config.toml
d_expert = 96
moe_layers = [0, 1, 2, 3, 4, 5, 6, 7, 8]
n_head = 6
positions = "learned+rope"
rope_base = 10000.0
parallel_block = false
beta2 = 0.95
grad_clip = 1.0
warmup_steps = 60
batch_tokens = 32768
dataset = "wikipedia_en"
Below are experts of layer 6 (counted from 0) of a mixture-of-experts language model. Rows are named gate (a neuron's input weights, with its number), up (a neuron's input weights, with its number) and show model dimensions 0-191. Each number is 128 + 32 x the weight over its row's rms, rounded and kept within 0 to 255. Numbers have three digits each.
Before each expert's rows: "comes after" lists some tokens at least twice as common just before its tokens as in all text. This comes from a sample of Wikipedia text that the model never trained on. Tokens count by the router's weight.

# expert 30
comes after: "\n", " non", " co", " Party", " All", " Year"
gate0:140093124131095125135126161091156113059141132118080103107154114149114136144160194119061115156120114087149090182103172060125158075156121102117161146109111155144172169121143224070108091146154134078172115174103104134125101101142159104148092094155110094106059134105172191142088161160127097120081120091096112162129065147191089100104065130165149108147098147105155076202118133114101118120122166112126152161127137178139075134133079112143166162095193124152073114132093157221129124141143095109091109083185137181155202149119095116136117115136143150103124139096138158132134094145114137116
up0:134141127155104133143115172187116154190137080104146086111157134107140124109120139124142119148116132140136112114130171167109172132180160104166194100130071097150090067129103105137134147123147112121145123162199158202202132129122113092139172154149131135079128036134121121103107108148066169097129118188131171153122135105100151115157207156134112148115109117127146112158193092162150130084096136061121065141108130108101111147137151109089094108163184182065092149122183094117083155131136152164170136063163143069138152097153182135153163117170070091141166081167139139147055126147149092111

# expert 21
comes after: " ", " 0", ")", "%", " —", " 1"
gate0:114102136147098121168103119142148111167115146209165095205169173189109133101152150174091076106127109137159114157094145086169095114136150135104171124098135165093108163124135127144121134143092096111111134061078169098144043126146137102073147121151133063122156106156138183185130112043123083157131078126147117126163071104137158109134160083132064125105156138077158135128128148151153086111207121132119034153098131148171135139175077147108152144114141136159156112208127073161158128070142134112158153135124116130091135111186122126103127113094103084116170132172166064115100170104120130130
up0:116164105062087156089069111183145109174096088157141110158160118129147081146172112128123129101117133066130171100059103108132109138080154153120183111127062157144139153177141105141179124163087174112103145084106110120097064085152134112150176117141170065144229104110133145118126158087103108189104081153120100118132146093121119102193132108080136124112147085118151123105113088134110113123126126118158097137111117140121153213110119115074153188087153067139186161153189126131168162122120084141168133114089178154105114152174203093083125106147088112140164142162133114147141160132148072114

# expert 35
comes after: "\n", "\n ", " known", " vs", " University", " Battle"
gate0:117100140182101182107130192143112069159191122182138108142144100128088108139116111134144180103110100122129069133141121087157166113123171172145132130131161102126154138110122104189126175190141154090089133122139156112115082128191174169125157134017112122110089133182182172121114172154142115129112156146114133193114165089107129153071116165185109095130100154141146130089102121140142158104108139123127072131089145160146133097103191075168208152090145091177165142086157139135115187134169074106165067145133141127095106160169075128130157091078151171137152096127161129120149111114088156182
up0:165175135097156111126129159109159143071132108111132147136143188150113081068184150135176103160127183101109145152130136138144112122106131130126102099094148134141111102160160101128135158133187135101166224087136078167160113140105134179099154090093144116133137085165118160100160131100172074129103137141142088093088135122078160132144143114110097130088094095179119098052163105149134094124105106171149162102103176138125128103193145179164101139099122091178039129201164149137079125132183161103168167116171089116135151147095183128050105109155087134148192163056109128142127100132068105129

# expert 4
comes after: " |", ",", ":", "-", " of", " by"
gate0:210099130163122099125102101089139162158131165131122139147154172128143141095069149131131100159085113163103094110086177079111118132157158109107123166079123110136141158128127127141114155151120159165098168131159153149207101152140116109169127131078199146139108103114114145109077184162143092163104089155193072084126143149061127087100119133136099179170103062167135065148072088124158150099157098064095121183134007120148111159133088115091106118108128078120148157120178116100073154169167161108081122126125134111159123132128117107088147141123202121160086079094142136108101096149140171126
up0:139099162105098152090110124149128099113097106164120175132152176132083070163155145170181099119149112086141139093127131095095117192166120143114214139133092119097094115169102137100140103090079108121102140098157145125127181092187182173118166131136055148142136174145119149137149147195092118153141103159092171086138108117061116118170040096100122137136145069147152166117113125077136146140139123131227164131045160124126154156123154156086127101233167127096146069082184073128152156127125149129145149112113161150104111132097154107098180120140105116105134118103151156126086178108128125108

# expert 22
comes after: " to", " not", " was", " he", " \"", " and"
gate0:097136120122152163192200184128147090150090169160126149145129093118111165068140093130117134159100155087185184128100134163124121146117092108190143158087129112123140142093139117112182161135191081131117112155107159168122153103147116168182166159150095054099129081167171130102133115211096130118118150191137188158119143152176115102093164070087141184142070157145133095185146088132112167154101125078096121073128184133129157129109158138104110108127060150094121163107053155151127166150134161074118079120110176152123164122145127152120083121071161116194151138123184155123123118112137142145
up0:143106110100109161154110139099162146154147108087123158154103104139126150157168169169067131133129162133168144129135121141141126078161106155097135192100077107104106121184119160161151105108088109104108162066050110110100119152147118168154109122129125089137171108130175113138174174104129089110140104168065104079102136148080058129137154157133118123196203071132142149084160134111093121187145092168073162143095177111116140069116139127131164097186090118112117171151150185100075058098106112186157146140094184136151133169113173135146086102093134165144180145123160148045098183131101109126

# expert 45
comes after: " ", ")", " 0", " 1", "%", " 2"
gate0:112120110105106157143092113191133151178136115107145135222146081153152108166097159134163144179135136150129110162160180148142134089107120053132124163098159126184173073186104113152156163105066139119190102089121185103057133117144089084103137089122104061155081103136111168075121105185061095102141130146070151168149133133149123126109161132143146107195117109138135123101134098175143108115117156141103172204133083089137143096174089074178076061181096165151093126107145153151126117162131087099090172122089089156063137130105167109143107113155130118097129147114140114090121137112134123103
up0:063133092106149143099134136069080125126192134157151104050164132102107166101132138089111134123117093071132130097140093108106152124125111187119135148115122143131103165100112106028159139159174172098149131189121202154141128106131211147135182129178123126142084126162071118169129149098141142104098127116139169073107113125108105140156145103088103177149112157139165155141138121092096167153144166080198146102083077105157130115135160145132084172084121141131150111085084146076081153158149162173149112183130117111205162149102077142161155159100131077099066138152143154105178100140091075122

# expert 8
comes after: ",", " It", ".", " he", " it", " which"
gate0:106102137153130158132068123137149142118081182071150126134109141127138160110154190103042118172105120114127130162096143085110153093098091107085092127185129144116159172093109128086090175118145113140123088128118099135106100063126087142161132146107110125116121197171092109135135150158119161115096161133146157064154114089141142100155106098092142098120069169160160152091132082164128119089128147161101117173095136151079202058119155132188099104138121107123140091116127189139186140098120150102166135110124162108117156092078216051107132181124091159135118135141054127160178083179146057111
up0:128136130090112122152161095135143085080114074157175125122110111134143150141165163071198148134091180127115191153166118067074180146135103099077074138162142124072187124072137147148124145103149163133125192118117137153098185131139127123158120117184112161151170106121136138117129108149130133189163125169150102106138162157180149156091095149136135147120113116154089125051146133138113150142140135132061110111130119124137067122075104144167154116129116131091050117053030138144148091191176146092177132120171123124161118077089127071131141152194109094174117150118132112063146118099179132166

# expert 46
comes after: "\n", ".", "==", " |", " =", " =="
gate0:120173171168084143181131100096176108126129109161099171055092090127139128072105130118135124136126152150148113070165148080120164113156112107170147092132145117080148177088165150146147169132101085154148108060126148087136180056104140110057077160105138158155148171114117111170131162092060110169140106155075141180113114137127172097093108146116129160111167140148178062098146224138166162120131104114115113127122186083124114123127108120130133078147185088150117208136143147121104092090140142096141144070146158113152138140115135106046075151162129157097129116136142130116075167079176132162
up0:115084162120108129097159055096121173106064088099125141068086091139157089134130135147078163142170117171159136204117172092084098179074131105137130093120108152100153168144153188118109109059107113131132147135180139125109126134113132127121062091114105164145139143131086070141083143145125116137143196114104099156198130120143093164107115118142119123061153127161155149148122163138160130137150126144128101206119155129119148125173094177113123109155073151147107105058105114109165060150192162111140167149196115180198171073133162149095140155115116151109193152163096186167138106118131113107

# expert 40
comes after: " was", " to", " he", " also", " were", " is"
gate0:149158149105142148120133147097199106116084074049136143070103045133125082077150101095139136095161081136165136149183120126150114085113108164078106133180123135109088155157132167145145127105116112165188136187151111104105133130100100080110109111153145069138111112147180186095173136134146123119118152117180127175161160159152106178181118057126136111152163135115097156157156176131162135120099144137067166135084145153168088127116174066188146113118094110203178075223145096121117134133092139167104145092142098149165142127114147108109084150099152086113128137166057128130145149142109166119
up0:128100099085197202158146130167172130155130172102168090091142151085120180090169083070146070110152122163158136202136120107153090167109131237112094176130174100108094187163109147156148139143162167159114142128155119135118117183144116083134142129116146135073157134139122080170120127134118115147139143158080092097174126075123144167111150192143125128086116134113100120121141118138056120100103084145171145149120087135100143113135178114100105129081049065164191134104119106127139101121068123119071096127140096158145170115098144123177160120105101143133133111161147177074095146059143102135

# expert 26
comes after: " the", " of", " \"", " (", "-", ":"
gate0:152184103172163134173079170136192155098169115094128175119185149131101135158096096160105138126177110080062123164130068212084118148099075120134110162102077176146129107098126092120113109130119183097185159100127158130141163161180082128105151151162151161173163123146122142098146121142121167080161145126111077121068121165140126112177103125167147128088104163132114135066078020075110132116132119122115128152088146115140145164130104106088132074122109127126164106098154122189129086115147112083147078127170112140064139124101087161126079114110153108121123055127078188114137121101091148148
up0:161163101108127138135154135141128226131133113130143104104144138146099092164127097110156095078132139211171164096144100094138145134085138136141096175108134093144091160099180059166167144181169166158109143094109113108086149097103091121117076112145069100136114120080092101161185144092179124105129084154119074128082092115161174141128134115144115137120099127180000139069081080107131122158155120117127135115080086127104212166168081112156091145077137185123148060094098121087135143140095102116150150162124098116110158170092106121147086110131124105104108110134144124100131183146153117114

# expert 28
comes after: " |", " (", "-", " \"", ":", "|"
gate0:112136122107165159046168073114108120097132153172064112078158135155221128111136090120143124146122159098093114118074092182111146157107110130110112116052149100152093117134153078194161146161139134141158134177162133138123057117131057142131114155136036128145088073145122125142147148100140162103145143163161090168159132144113118155148110077134142136124110154125142127163099065128144154162116093112149142101173186153110156107111123125169105149100118112100096105103221137105103090104110107104170062143087144158079119122105119123094101049132158072134151147075135047081096124137152111092
up0:082122115162136136105186170145136164089178122113140122129065135085083104205121135100171103086113146141066155119128116120087094101139096162183117156110158132132114121097138110112129122150104090103164106090110145142152147177180091138141065201104056107158122113132127160131170149137172175162137112130133139141168162159087117090119101102134111072171133141152161063137144147070135171126140167070107122098211156236134078108125080069141172165137106116173084094132108138101092114075135132133127132106067183174140124140108178104207162157083118099135114143115110109137130149101110118122